python train.py --num_hidden_layers=9 --d_expert=128 --hidden_act="squared_relu" --router_score="sigmoid" --balance_bias=true --lr_router=0.00128 --norm_eps=1e-05 --optimizer="adamw" --batch_tokens=131072 --train_tokens=497300000 --max_steps=3795 --dataset="wikipedia_en"
Below are experts of layer 2 (counted from 0) of a mixture-of-experts language model. Rows are named router (the router's row for the expert), up (a neuron's input weights, with its number), down (a neuron's output weights, with its number) and show model dimensions 0-127. Each number is 500 + 25 x the weight over its row's rms, rounded and kept within 0 to 999. Numbers have three digits each.
Before each expert's rows: "comes before" lists some tokens at least twice as common just after its tokens as in all text. This comes from a sample of Wikipedia text that the model never trained on. Tokens count by the router's weight.

# expert 1
comes before: " |", ")", "–", ",", ".", "%"
router:551534445530516471486474521493486481466480492533494488515468469505496515527512510511487532480492490480485516518489491527510496499506490490508498505551466452548512504515465489479500464518498484495506530492514508488544529511534506443531525540486516442582500481512444492494498512530529537501506527533516521517534505504498476467517540451499464489485539495495538514488501515499508472511512
up18:501492503520503488479495447485447498485520510477507474481456488515474477519488485442504564507481508454511549485503530504482484500504519486456534495498455469548495432524496497484540495449495481498459494509508458499528480484519493480473536507485454516505468506538491521517470557483522492469508495514475489514508508522493479510505519466533476518492501501535500537477463530487521471500514
down18:515487582502485480527555500535508455494501454477530505533517506506484502477472451501486478477493496538473494498494513561494499483480505502497502504480543495484494474466464496568498499528497509475492514532488498495502495476519514585463448505502528496519503498513546510482513492499506504485467539490519529521526496478507498506491490476505488476455545510491466500526519506503533479547487
up19:501511478494502431471522509519495532484548514529514443448522493522486510478481492496470510543567507478529499494537479521475528503531492462512513479487481488543529492526476540519479489516506501480470485502473469507554510538489493526493501477484490472541490497520437526485513538470525514490532464493527506478516485524508458499533544504503499464531517479482457505498491499498527494490481
down19:496519492507454508492536500500500519543485455525516500506532492509480533489530502496531471547482510480518479510463476551463496483510477519510477509475521484534496524536486538487509460484516477535505529483474515503480508537479521538498454490521546472455506442507484498504470539507486536526502492536547482512541482505468518502492513573492501525509471479515482503489518481514497563490518
up20:540526476501515502496511449511430500514484519516538552465499514493550523525474460509477482502499516481510544475455526504494457478462543512479471492462516520511475493495497491462493486496482483495497501502512539436484516538522474496485501497499463497476522532517497546493510489484478502501509512473516509469514450512523522482520507475502481492526526511471439497510538505536469445513517
down20:506503521516470506481522509504489502498494516493486519418515535485483495521548492492512504540483512494471467515527556515481459527464501507521531504512487473497504510477510462511497532469474497490529447456500537472475514503473506479521502519507496489478512494453511499514474493506464498526510494516501520504514500539448472522459509511491511468507474455480508458432516443515469477453532
up21:546504501525501466493529478514447546467532487502482531505499453525466543493530515511485507529492506483507510487510574516553465499503503510479505532536506477510550464497503491517488514531500495522506524473513478471516507491479458506499484460536534467462456510498475503501525526453464512471507530516527490511501527505512459501481487510490472480511503487480457496527554505521524495552505
down21:451469512483448487462476537515540518463516536488472510506455503501474470462542472509460456538460506479516507522542500501505470517509515488541539513473510504525534467500498478512499540532466460486502529517451492488521479498506495510468475475515520509505475513482481520504524516522512510505497486507509509490515478563467490545500492498492562486467502511520516512492499508451505555504503
up22:495491467488458506482496510522511500524516486542488507471498525505486492471507479481515533531475488526553441513529517497483533484516470500446511486496474534462551557475460515500509467489512509465540512476447538478514489497517531495478479498546498460507503490540514515503458568490470512518473528478475510485505497505490456529515497502491488493519516460483443487484481486497529488509518
down22:500501507476521519454475512435470456521484484500498530506546508524492503547459503542518504497543499500543516534495504495479524484489477506484496482455453545519461517490539490471497526524518479497506476507494517478508499558512485475464473490548490474521525469489484543509468502520495560511521527496508496434463499515483504477505502483499513519468487490513473524519512467534491513506456
up23:538527483522505557502458519524487532463463530528528514476526496471460480504512526464458507478509487494497441513520507516530460511491525501479476498529507547522451518493531505488494461527481547481556519499472516477555508509530496485517502547493473460486484519498495517526487460489488516492492474466515487487521511488497461516475501483505470495510495490512523475513491458515541533479543
down23:494526504470442512482454521525520476485495516516507537534495532517444465551495507516548444505517517542476486498486527508489507527465507504508501496481529527494494514486483486467518488524484484476477527464474531522487506479458502513463512481507490460549472497486486475534499496516539511504486492513495500467485507535471529498464486491481521501467519495502519466511457474512533556443460
up24:537523424477540532509485533527501488534511490456491487502481472521537551496535508492478561465479483494529526514501540551477491513496496495507508526511509476526529482490473510488492495453519494512489519487527510489439532523536498448467513467492505513444499497493465513497504552530473483492556497471499508502482505509483479487524462508487514501501525488483464496481527532485486482494514
down24:491495464498494477507502509549483474513550494476526479470510543491519536520522514504536483530472455467503526496486484500525479491481534511472506504504482482495506468479492496459488495514463538515549528495504499464476497480489459521497499542485490463492447448480527483520482473535542449524518534461543496496485484529505492521506484546489507444506478462505495506498518489529505561493479
up25:507510472485456531484513504489505491520531487517474505489484500502504507506495480542466562462471485467502526523488503568458478527498495523503487515527465492505536520496474537493529460505513483463491518492500462501549506497495513482536506471505470457454532477478455559506486508525509515483479479543504543525534545457467478480502510489501505471518511532531468527479481489510477497482527
down25:473467536504463468527480492520466525492508457494512502500511454507480490502509560523524456473515488475468499467507492505492494468510501500477541463477484493487507481507475506493487524463500498515504479522501494478488467516482521583510451525474540505503471483537552481480489469485531512518521509538518482458514463506498481554505498532492495537513478442488479535493471487540526495504488
up26:459530462456534443550506531506484479514483497488516492463506511540510492484496485483485520475494476514524503504555551510538494503524521447522481531549491473552508494500483488505515497536507536513493509478500504496482494543491509439542522525487494454481501483510507498494541502505477513490518475505462511508526486473523548488498502503510479448522488513512461501478519483502466440486468
down26:477495485539482470489472471514514472475475490478511509459502475491508502472493465490564510481488512491509526499500485484537537491495475504489467466472486476494518452512485510474484499471537423494491476515524522515509446462524439501503511458493496519500527469521515506514546526502536488509486477540517555482504494529478473517446473514490537503485482496471498513487525464479475530521467
up27:507474477482531504501482524563489500522464484503482484480461502519490500523517469458468487485477494496455528489517512508515518474499525523502528525513455464545468527477456495515522529488512504469490503509485455518530478459518475476493517492522471504499519504491482485530480490495503488542509497490467585513464533499478480457502464488531511538539526522484508507479472518456472513525556
down27:483516531508512477502521496533496468474485485482544502445500499474526544487485496492510472466530508501547505502497457535514488494497474522508502494524512494467456503545503500554497491528504482450485534469487488484470508494518507530483472518535520507508506466519505500477517482464489443531476509520485539518487505565549491517499514496485478475442548467567457512517487513493509500508504
up28:546519443468495505497487554525516522519510482509484487493516544503542497527494453513481499468491488511489466512475503497541475475517498466515491508566498469516524537500519510495497517528518517475460509513496523487524494491464493521543506451494490490528510470512482560488566473472497518465531463509537535483498486517489449456470502501498515499521489550520494487506482500516479474514470
down28:478429512501462482515517488484552505525515473502491500497498483472505478453507469524544487497464493447505519523550495482488535510486485500496486501509498495473537513542530490504495551485540485498513512483494491509521478494466479494498473473537503490460495510513500529513533525520551518521508496512515478450514476541518451471458482559496468478498534504472495541506474541483505527467477
up29:507532466497487473480495512514487511493546493499515504474458524501480518472460478526461513481522515501455509521511491555514500498485503540470501502528464494556562514515506492435482522447498480500494490488497519496564487503512492518513484487488508504486482486500439523497533534522477524447512494482504536498546492527493519469536546468484498474522462490484504503520532483527470490494461
down29:472523501533538505507484510481540528492508491531483546463543518506518502461505477512513443531519467526517521522497474512504494478481484500501542537512473477501525520514475467479520538523460521474507452496446522486500486486504488533497466536538520487497506490473509483510478516474533490520523535497493472507527509553456490518444468551480506498526526497484503478475473481518549472523525
up30:488500446488493457504471540515518539505486521516506505451509513482520491473501486522422511510472502484486504520495479506497507476476539475540513533519494488536535467491477475525502449549475546473439499498477524513536486491531549490534475471494511458561508501497494481483493475503481480507476516485480473485479542492502506462501521480514449508518526528502522528484491477513485503501523
down30:493536498487515478498538492490548495509513479506486539469549515455544485494483479469488455513534501492481484457481491514519532475508481531516493497484488511455472476503515478489507518495510469512498507468478524551514430543508498550491536478495525462469522489560509496495496532511502481491482497511471481488495495558460542524482516480467484521490490503527493475507460471457543491498524
up31:527506519497470496482481529479513515445512533457508486442524480481491533488484462512491465487467480530473483488504488505552510508479529524485481530498448498556487475495465499466514513475493488522484494495511520518481511531506462470496529515484481492560411516503473502510554506529522463498502521485485532498503502517507509470501504496492537495498472482457496553507512483488539523494472
down31:503515513529473514542527481511532503544442520476491499478526526540464464493503526469528452539532487532476467532462474456499525501521494509467567536516523485485475502477556522537513509501477479507471504463491512498471490487516473529491479495528506477533515505514481503476472472484503475483517496456497504481516488513489509512517483442514510548491525526505479498488500494479469534462473
up32:510491524496466462465500489510454482498523475508462524487471484510468521486497499496458474488478474536543507517498500525484513513485495535518516476548508488510515510552477539460498492501501469495520514482532494492500497562530480485523507517493493465462499510504451468488518507492483455511559535508535496527556461459468499442489507529508485515508485504512511540529534486455465494485523
down32:523506526464508499497496492514461519520523496548470474511465506552511486453461511532505453467498456530457491445501493519525474492490527514473519521480492476456493474511503470503506500475518518543511515497481477519475475508516553507536501519488528554468533505491555500544494513510501457501503501523457487498549500490499510491541486521494522495532489507463463496483496459517486476456514
up33:521518459460500464544567517539530467495493516516529471524542514524514498501517452482463503496491522481523492522533553482512493495544530481536454493535486480549519501496494486520519518559537517486528502503519525508475486496502516460526495465490539492486489482567519529499529500503486515501509455530477514502478491485511552514497509545522492489500490520488476495488479495498466479483484
down33:488506520498460489457495468479492494488523516527490518501518497462510514520481482530489523468480492500506531507501514477554535487492459509441495469441482532491543496507487523515498533480557460530506497502520539495502492460559508533482504485485477524482506454503506517501520527496514475516488488520528531511500522551474451493443490509514529550473519529462500506504545473487504523522521
up34:487510502501513521468489499439514519507515467451559518464504484506505496508494500502507491438487504486506468521529481519460514513484481509494476494516498513496477493423502503503474517510527483512511492487512513513484492549507505515490496553487472486493454474556474504517503489519512484464516534475585523489492477506537529499529532467489492496532480509445525498504540466532531471507474
down34:486468511502519504512501453499533534529529515533443504513467476508463483489485499523517447547539499479451505535488512494499492442482497492505468470520470494498513489547475475517510495505505506508527505480541518508542492472475482504490522459495526522510505491490476512511468522544482540493550518493453518523510478543467496552502525500453467527508490567485507493490508493487513501465509
up35:480536512490477504504461532504468493534468509487487496505533540495440503468502494497505512485473504486496485511476501476542493495457488509430500510490450492520499475485489488484569507488484536493491503463498516505524487488467459516482534518578518526521491490497501471480470567517509466495472512515511481517554541519465467477514524491531461479508512488492500525490477491494532527526511
down35:510507559490461498483501529481493472514501472535534512498505524525508505476487502466501524466495544498447541482527510511480506462484495469543494474484443479522497527548471480525482522513514535442462474521447460534500490499491511518500471504498503490515511450475513486480492477495515497530501504533486509491506502471485541483508433452462499479497508500485450517492531487542491498511484
up36:484522451490451474512536510519479575541514537534472517457496518511461496501473501509538505522502472535486499506538537505454507512447515528460509475476470500488540506492503519497500526482531487445509529512477501429547479476524501498470529527487495445509519499508507494484491466511470502471481522505511500484511534506498479528487459474498484479502502490512488478471480505520491486513534
down36:463485491511503519512485487467446476479529469466521525543528509496523476495462549517503543542539533527526471477446507533539499493524511504530499454473483527517453563504486519457504485538504485505467498485482531493527509528490511502515507510489551484499507517483503508499500514537502527498517501496511489500515505524509500509475506521498508529493485485538454530457456461470499514539540
up37:502499467524510488496559500491494515509469470545495486540519532524519445519501508481471498470513480537510472487467504492524469478488456497522514496436481489493496528549510538526507481485478484501473513526503501519458479513511461482475502535529480520498495496468475440528484466564520503475498501512518450523522521530489462524521506455507502523524495482481508496524543451501499499510532
down37:492513521537491491461520514477504491499451499529530434473455470527491511489497481488503527488435539473487457556509476497523544477509500523528458490502475496508480451516485488521468503490482495462473506477517500563500515489470524516491474488462522494523498503514506513497448528530513475522507510529518516535514503496529472515504445478471527482494519531528526462516487527513490465490497
up38:482519482475515503525483502452501531503463466490531507515494540505532520561476495502519512484514538502520510475471489544473487494551504458498514517454469501506470500531457466475472467506502488469503491514534475469504503541525496511511475494524543469544490463474501482467501559470515490500467461503476479495517470466541508468509506521523466467487460446510522512491498494505482488534490
down38:486532489490508464519480501499498483537430504498498486554480505509504481503502454460496508509511484489471509474499452483485470445505526512524473506509475453486488508465480502444481510450491509500479505496512507545528488514509512485473486457524549520523516501475495492542490532487510559524491495487501500475552500524480503505512461510484498532479522577481552507489477505483525527507527
up39:517501473506514492498462519482439565482534536523469555466518503527519513497528467504475487500520485484550539511509503501538471506450485514462487518555494490539493520499521497464499516476470466482514553469478467511491522474486478506521493497505508471512526468516489511514497516447481505517483476513523515516529513516501460497511478467500506542520521500466508507544523489513476464530546
down39:451474522495451480498478505515541508522501486530482502495480498483527523521526456505498465512523498467476514481547470470526469455503506475528523493488526489524492523469492504536485484537478493502505509494488452480473463492505484548521470465510535516522488521482507517497513475498495479485484477546489501499549466530439513529525492506481506457490513528515480510543509523461544572497504
up40:548458503502504459545524480515453549454505544493502526511459472480479482482462506483462490473515484485522531458532508535462454506501489465519521501533460477527476462482495494510494508498484500519512562483460485486561523532486455516485512506525513471532516485491507528494524480496498462496538485471508531480487529482497482536509508520494483502469499507498460473524489529500501512517484
down40:500553543507485505520505479518509533482503473510467517504511469478524432520505498506484504489538508506491490519511504496506451496506526534522538459505512538501502455456488461473475470483487456502459472516435497539531523497492558518480499490478506502521524505494508516555516491467476497560489487499489500531519516532481528543503454503462503489531501486520528493506471495529510531527500
up41:522458518467546507521538482485527524475519524455459509522553516530486501526440526517477489505492508485479542535519532524514490480487510487536509536480497518445507492467460499527480530465540490517490489530524485538491489495478498513521540525491525471510501532495481480533515486485523527483484495467474475461545504513488545513494508473495501482508481484517498478543512478532498439505526
down41:495487498466515539529512526466520480489492521503448500457489494443513506483487532496501514493484498494487497483483494479484530522460490474453496458520502577466494534499536503509483454475477484531526498511478505525508506492527525516519529506525516470485572480478458470517470452516501507475476493492520493492472468496457533515505507451519488480436484483501530469505494486482507523491524
up42:487503530526516521538503518515479499460503484474520516475496512543496527502473509503505504466506474517495550489474558455529516494497506517495545532537527510544511493509471507472491518478498542456490516496495546472507483471520478485492544495531476519495508464465503515432515463518506510516493505511494446505521465493496466496513532503521470482526533492502516554513505524525515453437521
down42:527513523484484525504509496456501501499526513507486484524529495483481481501499520487485530497475498528486487525483450517485526494522508476493522466449505488524475507520496504515484474513474477536542473539476495514497505483504521533508459509499535464517556473510498478504570464480466497478508560577480512513482515498522493544513509531515472560452513533526490535511495486470498471489538
up43:498501543518497513502550475533529490511515501503511499506529468500486531517509517479502562485493521509534537524503501495519502502514537492451486513528449505537519550472575545474533525545496539485505519500519505480486488497508534548481491497549475474471468502494464519516519504469461502447538518500505507498477480464522477472513483485465475521551512511491505501502509494521533503466499
down43:482492512480495497506514510531497504457476531481504540502495503503462461486498552510505545542491534501523512480485528494511502486497471535521539494454517525413491502477489422511541535474467488462521467506522502526497457522519538463503492488514507494518454514478510472526483487535525521491482533494546499568463492507507491527497510478500499503486471512485485483511486490480475510491500
up44:496511462454501476534492528499541552463549494478481527498507515508508520487435496533526565498484468552520521489503532529495523486510477484501545505529496507513500505531482458466474512476503475497491520489522509496503527535480493481487476530525497459506503502501470494492485561495530508465502469476485494517507449474525482472529510513509480481519481443539519492465523490500505494518451
down44:476514498486485534483484498485505499515482484478530502581475564522514470504501448508509529505508474491506507459467476504490475462504538535519519526496516491509497489496501464465508554475516488492490508512472501525482508501467500478488469441509505532523516500469463519510515501501525560534489481507541502486542489491491491478511493486506496526519514552537485478508506494510538556519571
up45:498474515498465495514487509477482457486514500470526496495461516471458517487494572503532553460493539472515473496462480481486480502504479521470532503492491488556485471520509475442494487486499482465535503512540547506502506520541437506468522515518546521497509497534517505527502524546494472495549524498528487511526504523507464465490485499526473499502489504527521488543481501500465510483472
down45:501503512500469511488499527540481504500482475511490493557497470482491450491470475533462467478439506493448504516497502529479525482488477529573498534515491505520480488531474469515481482507488457492454507479486476531531464495483507516467455489453513487510527516517518513500526511500486526502506538530498489532475466446496472549489473494522513483534510545530486532507489522523499462490493
up46:509520536462538461464495511520500501490551549486492542447477441529467484535486494513516495471546512500485507494486522450495514484478543481495477480542459481507519488484528519508514541474528539506531509494550536485523511492477506470476496524468502467527490467520501531515515494520494485515542506536476505492508506527489546467512515514484484488464486498430519484504485498514508508488480
down46:471450516538476506515509475507483473547504498495455475533455509465511481484483469512504508494466446532458467502480489484493477436507462513531524481456515478528508481513507520500513536510480508554486473541515490492480497481506512521493532502481488519487513515517528557509513454554504514546492507462443462464463527507508474517468488488506526502507490534508513494493508521508520508500492
up47:469478480478540530527436481486516490490451496554491468534523501504507470487507510486489502482497488495479498508540524493457456497504484501497476504527492447492502480487484481473500469467484510500518517497521510502523569493459493488487521547512478471528472536526500425500490515504467507496533465458483474523462518515494505474470498476498497475457525502523525475465503453507501536530493
down47:541523514509510477516532526536483479520524462438455498475499495468517480534492508448570494494498474532508451518487512492459482505490486539499493486457528526468498493513483492446517498514553509507477514504506511488482504468516515482449516459480513484496518500518514505524495453468502523498480481497456467489447493519512539490472459509486506475532494498488534452478519506480474501504508
up48:544537537491498515559499525480491537531458535475491467510501463492542552521457490532502494519499489511515521465476534489459491494511510474509505496500535489485491502464499497494502494528534484517472494462488473472483526586492490541499501515505481489515468527511495454532488458534518513461513498490547522476519497540494544473507495495530508470469518529485470518471515494499503497506466
down48:525533503493504522480517508439487524533467504488534497461502485514478526457508535510520475488511501491474486505512550501454483487525529482490504491502483513462508480450537528544516484518482524488501554511480476503483487474511520483526507485465519506477534559482505465480485530484467459536490476475498509521439497512457487495546505526473483510531498519492561519485507513475483537467522
up49:519519507548533478478479520521462535485509482550506517520490502530488510485532506507465548541495488496552473485514523467498449484487501467505445491530524519534508484526515516492529455540514484520474508496510522472536492482483460471511484470489498468486491502436514501484510527508489529531516530464512502501484476460491503510518547473506511474525469474478520482530515470486549459477479
down49:455494472505492530485503524527486498480479468528483506487454495496486495504493474490505487498470538526538536526466504538467510519533505480557492512496477499527469488508475496459481485495465497479500450483483503504520480496509489492476485489515506484527456477512453543522488508542542514524501506532480486537498529501486503545455570508520529497531538469513544447486503515476492444489520
up50:502496504474514495519549445522486522507493531454506456493443489531524479529513476463531537530533496452507449531485499490493511488523538506507488482493480483486516523542473522506501448493502467482478488473541498496488518465511530508530480492521506473508475509496489516447516486536484488504502525468499514503472465562493478498523520521534531506510460481468507549483459473524477488483487
down50:461490506486552533478547504496520494519507468499499476522474551491477525492508509484517525509440521539555504479503483474516493470503462484507507483492495453506561500511516536488495504502500480453450464511509487515544525488460517518506491478476488519470495473497488500505478532536520530468500492485495504538553501484515526465496484569512463506515518474468524492487526532504522529475524
up51:496526501456477464472483486554470502489458461458529511499505536515451491485503477480528508430477522493468481546477489498533539500485499514473493522465474473518499479509498514533510457478471499501496494506513479460550493495515505506489497514563505543541471489523499488459479510478491511517481516498524548486512546533512511501494534489522504516479521480487502567501473492506502480517536
down51:517533494482477480505490514532499417528518529499508502492507530477536485463477453502468515471503508513506511487524493506488542486473494452495514498546460496505500473532487462505472503503521496468444511526486480539503502473505505530480518495512479467501523489496473465510551501491538534519455521551496528484481504518497545510501519505476503506491572487519453505499528496502504497562528
up52:503540462531466505488471461498508485467528529501517486520513469487477534505505511472506523544529506481499494482506495530453474508487531478490531485523558476513487507499485528526509506521512533463484462500501505542470578486470534512509465474501521463521492518513456523505484546547463486516519496489463519523547494495493468497522473529511450505467491530527512533487525493516526517495483
down52:457496531493488483476502481511514494481471471510507503493502517499485480518513476502496453507463509481521505503475515498454468473553488526548539458489511458498502550526515481509460481475495526527453495528474510508494516531508529536506472539536527542474474460492475452481502504491501515485522485486503459507480505469526509500484500540544525537545469485501554497512503481456493529496549
up53:500555486497471497504470513486457497506468503515500509471494532573510530477505517475514508516481505510468501510455512444492532506482506433502533486545467491554526519527536522525523515506497473467480502510514437494519497473466522499506529488460498460543529480525498532487506492495474544520513512503485490470508567482483513489476520493522532509513542504489482496519458499511501500499508
down53:502493513503462512493501477483496468528523460468547515489531496512509504457452513521498528503480532488534476457491482547472515485542503470515514473493535476482491461500510467509482466503536486513507506544516484472528488502514495536475481523470480468497486486529512493476518498466485492520490489549493486569552491504490513513570544532498479533473496489518482521541460491460503475495513
up54:495480506486510516508516506493539565492498535511494499503491460496503467537510514460529531514470477532492467507480489474513469490512475501475534521494470539513482481519507507468515473519500492494486491488477525453517523503521487506477477471512504552523416524482473493518504475469515526529493537479494506504502457447498490545466529529503491440512480435510526510498481493523534511478545
down54:474518500510467521492471527533516535498506512497495508502465498501520513495517501480480529500489477514493479520472517494466459492502512512475480491438527502508464525471543524431531516488540436494503487519473520468511488511483486533485477431507502493497502482483475491539520491485530537454515517458511535473487475518515523507476461493471496483547519499474506452477505461439521509489482
up55:541433493524539504518546512507543478504499442471448460502519501515456510559498529508494472509477520509461490516519508528489494488496530480485498483481513518475501537487508507501498467513535500484533510478480526486510562495527487447481520481499554513503478500518485507474513473470491510445493479549507527479488512492514524511478496554529489474497476493462511510529498536521491526523516
down55:480506500503510478507502498524539494541483470522508518482486557489527528512500469496513453497469514466523483497490487480467501535477526527532498474513512497534537472507471523523483537534491465533469483512505480502509483516524494500491537504517556498469509444464566513494515496533510529491498485493536496491498549502441533502483492505506504542499467486476514517507511453574478528478480
up56:545523500500534479508499497456494482493466529547482544505519534509532488528522532508476510475462506478526492518456524521485515524522481439501481513514461494502487513504500488458494506525497500464505548487529501477539488538512479463515515522510498535530480475471491486462489482472513522466499472524491517497532459525534508482470501523503543514456540495448519547451478509486464497505516
down56:463457508493484478471536441503493464519493471537521504492535538498539510502519472517500505529525533531496474505516486490497521488452508511498470538558496524508515488475479502501515518534514520473496495553473515515522467473455503480487455490464512503462507507516505497479523460449522512520488464530512507526521458483455534471488458535488532504492535479476495546492516533502486508509486
up57:487497466524477471527553530502506498522502494434504498475498552459542488472495496468498556446490492514488486516487484545516439503519486519508519511465533493455498506540476472522549498490498484527478485488486497514510496507498495465501523530486510534478502517532512493489475503492536489487566510531511465524510500495514460519510509500545510497544509500500518522500502474489508459466564
down57:523479510525506517503473491513540504518497516491521471525518472506471494483497428549504487469464508465490506533517503495497529443473502519490523489512505523519493454503511490501450540490451473481510472463494479538481487486515495489463471515453488472556507479547526512470480499511510553518473492493552510491544476497501495534533503454475482492504490500531552491502498537503517516507469
up58:496504475512464516516475512473495461516498451493523522462501468487473515514498481445462501460514498465572500500526494505524460501513456504498490489458482514543549518525490477474500501499472469533494480486479499487477494571536510459490542506520524505530488468487520450500497532520501520511496509513528536522531493482513487501505529453490498525548457510516533536481513507522514509483507
down58:475505509552479496499479528500500518534499473498505470551519494515503503510513480527512537518511462481449485512518492473519538452453531494492465481482482523487459453510429540516463499507481478530483466474462512489502517500475481541472463465502527509512536464504495508504485524515542541510507507535514481470534462499481481492469471480501532517514540505496502485509514508532535506458483
up59:525519482498510531479531496468504501509494502512471497481494497456519539531514489489504483487494495480542529530463506514511493506463523492484469496520504502545471504552551495495491472502478477465509507521485503460529458531515470510578494469523511475467480520500508520477563438490483493479540483488543532508463537507493496506489573502529507471486472480530518477465494505500509523502501
down59:491488519512515541495555482497519489526463510532492482488481452522539513539501525519510474513511494545519465500447504477491485485477512532488526515504484476542528460473555495525502514513545499437469524492494511516525497512510502485520505484485495477490517520554482546517524506510505498497516496493517481499511510540487499515480501507507452492486529494455506510451477498445475443505434
up60:497481484518529535479455448501506490523527500507491516462515509499481477508506541483453509516510476507479499532472539543539479542467469504452499535530513540476502473499531499523487469530509569469498500471483488487499503492461498551495517484534507481524478515515479511484501466516511514490465470526476536449482481486505507488526573500518495492496467510443487509514474478507514519511499
down60:495507500485480487483514477521536478513547544523504492478472550499491481537464557458554483484519473538479500472522498500493447503508503534502508505496519473498531461472503523475485499497542495461506527501476510454492471509466531484484521495529479487488505499520498492496517487578507480481532541509520514478535479504464516514535553468471510520489497521478498461529530502511468535498517
up61:522534503466525525494529458474500509495530509502502528495506524492489473511510513513470486476485506492516530490447542528579520505471471510483548467476529481510527476481511532507543473466498539499501513486524495497458500527502512490519498504528526512522502544500488525524534521473497494459447469514536473504483527495512512501477533513514489474455500502483491551553505488536463471549482
down61:471491506550532512486512462552453466513510499495468477501473496469505491493475501505502474534478519481496518487476514512508498472451517513491527482509499531469518497505486489509503471464516440480517490475468537519495477498497518528512450490458524489536527483495519528527485531483547499541524529491529518463494486502458495530509432485515493479502500523494508503562513514494444512469446
up62:466512485465491453511479502485501484503544520528453524444505510507494499474475535479478507504469529463517489492520516511479518543502495505466509565536533510457491506495486528482480486505499601521489514504497511480533523499491488503515487500526503453491543502508491468523497496507499480540518489504493482500530537464472540488487514534517541498523518526540496521501494498474438508468489
down62:544486522497486501509463492568508451494528553513498516474472485515495487481516538513515468485505516493490520487546529482542495491447502507487532528503499494528497474489473519499488513488474528525473477533500482491476475484497520515538447505490477510503487500516525476506483492533446498496466464531489451509512483477488498549497520492470530487549487553504496498499478497563478535464462
up63:489481548532510489487453496475457491482481517477509498491503508470514491489478514480511531477501537446533504484504482499529506480525503504497541485495499487543511506536500453454557485486476483513490485502541517497481494510533511483509581530502468516520467495524479463487509520527510514516508496483522467541516453544555527560483529482520468512475510488541509535470505514480512483508491
down63:526537524548463505511523503502513444516519434478501497563513503510481499514511487537515478505466473530498485491514499499505512446463507492488506507486465494511519513495456496536469497539465513518475488540471474500523496518504520536477467544498509451534531513524525474482510508503517518511461534573487470524521497489498501458487471489505466496512487518508506467483510502519557498475473
up64:489479465485478541485534452486501483522510509456457474457524550527489515519504498553535492529503511485478460520498503512490491505504519514530505494551502440493466521515471514486518478533485564453500503494510513477487538478489490510498523470524452470465496471495449514504500452476463508495504533435505531504490520513535488489521506518535513526492505526522494490532481497506495491473506
down64:519491505492519522461486502497526512500498512471455479475479510497504478469465483485479502541526511473505476494471518473465505525509474507508471480475529519496553500503556467469491529507464501521517494433521529479450493506463523551484487453497507518461482487470544519486464495497498569496523530504479492495456486460510446490504476494500494532484514540447479517508485482496518520507498
up65:523490430529516470525493501479493522521491485506527488481477523520507503496520504485477523498441470498528554512499514507444503516525510510512489487519457451485523515491487562507514505498544526468531537499526551454462522543525497498458506466511487511498504512503491511493471513513523484496531510439496488468487485534489479487523503555495469527473521504469499547508536519474492508506474
down65:523500499515475496518500516495479487521530481511526465508479565503552532497512479531515485532497505505509547515514458481499456453502519529487442500584455510494493529486496460489514468502523506557509510503523517510505497482472531504499515504487505484493487462496482501540489465510511535546514505506486520489462518478442516496488534509471504472542481497517509473494533485531461541509484
up66:520491431541512561496472495475510525496518545513510509531416506545525487471512475475500504516538535485512465538497505485492521520497523501517509521509477497493487497479508487495523547511475496494493505477534520510494540488488483511468486505529543472502477558493456494502523498523481456500544538491433504499482511482489480484500502512510518477477510464473475476502500538454527498494515
down66:491487536505515465499517521492510486551531506481529500512533505529539511514529524495525533531518505507487470554483482485483516493537500530478475459505502486454496498457501518494499490527500526568450511523499491470501530486502531536487535491546523452502502492484558469476497518523465474506473521505496480471470511546531492475501472550478455482475504474500494472471470507503462521485500
up67:522513462522501485483472506479468541532528514495506527453477528462520494492509477521505506505492476494521501532497506525455470507511509507517574504485486477529501477528552527484472520524493481513465561473522535438517528474503513483535507492483504517502510500526520518520464517507499510461508519456560497491497484551499489515501498491514524525542462457497506473512481462536489471503468
down67:477537466424493494465532496534489503496517503505491533508500512474513485455479508501510489509530515506502434506479509516524519440499536496511554478503484512481488466475508469524476527485498486501481481449482554472534508458483479547484516435499505471520456514500487525506493532524524541527509476504535531540501459513481507524529528516493518482510508487482496499478511495505477489472524
up68:488444502501485509489483510515547557484539508551511481537479458524508492496525514463517491512513523523498520510522511535470480475472487496489518499481482454519499490504473445488506505540524499523496478495557503490491528485489527512517459510540508467505475503498461474456506526512498520491524500501475456479499473533495509532568533533505469505492511481452467474473510472483521448507483
down68:504542523496472462510543535484484545504456460515512491533492511500492513530554493494543501486509502509462497552467521528494494491506480526503470473470501509500474505508495477514485501511487509522506467520509495547413540484538496510512447512510546486479450504505522456506469544501518507497498484510526465493510505522481509545517516532519486515510513514538533471477491498486513457517464
up69:503514447479528506533493523471474486498513519498493504493475437484492555487510481500495485496541477470516513526495509520535505487491475494518487537537555467531481501497516528458483499505480492516476539486529471492543474549484477478547513518485548454519503481507457504502516486537509529505482531543537539502496464473473478470477493471507512475481487537480507547486533506544488502512512
down69:486488527508465494549492522506495503526502461531495521552533498491509487510508488472500455512499467473471472502532445446521508468493492482497497486498517507495471492486515508506472500470486504493487478497513456464466467469517504542527445491514532563490501479511532497510475492506491510480478481561519532482547493518462460510521454507453497509506515528510514517521451517480535507493548
up70:496509477508514469509495496517485507490468483506500441480491490471508491500470481516497535464529509497471491484495494490501532519502539533514491494510492455520506477560470534477517502480555527478484531476508516537535476534516468500513479526500521439503494525519449525506502526522530527476540490523511504498508471470486446471555503511504517500491496502490538561453467476475449477512476
down70:489527531516481511497508510521488529550559451521514504487510506478509539452538496509510478493499485494532498496469511509540506478504495519498484475424520507521512486527488517491482520483473473532507495501475506481493520469477518548517477588473478512464544459494498460509519534525514489480496483480520503503516485487563491510509500526487550480493518461545486498489484508531516523463500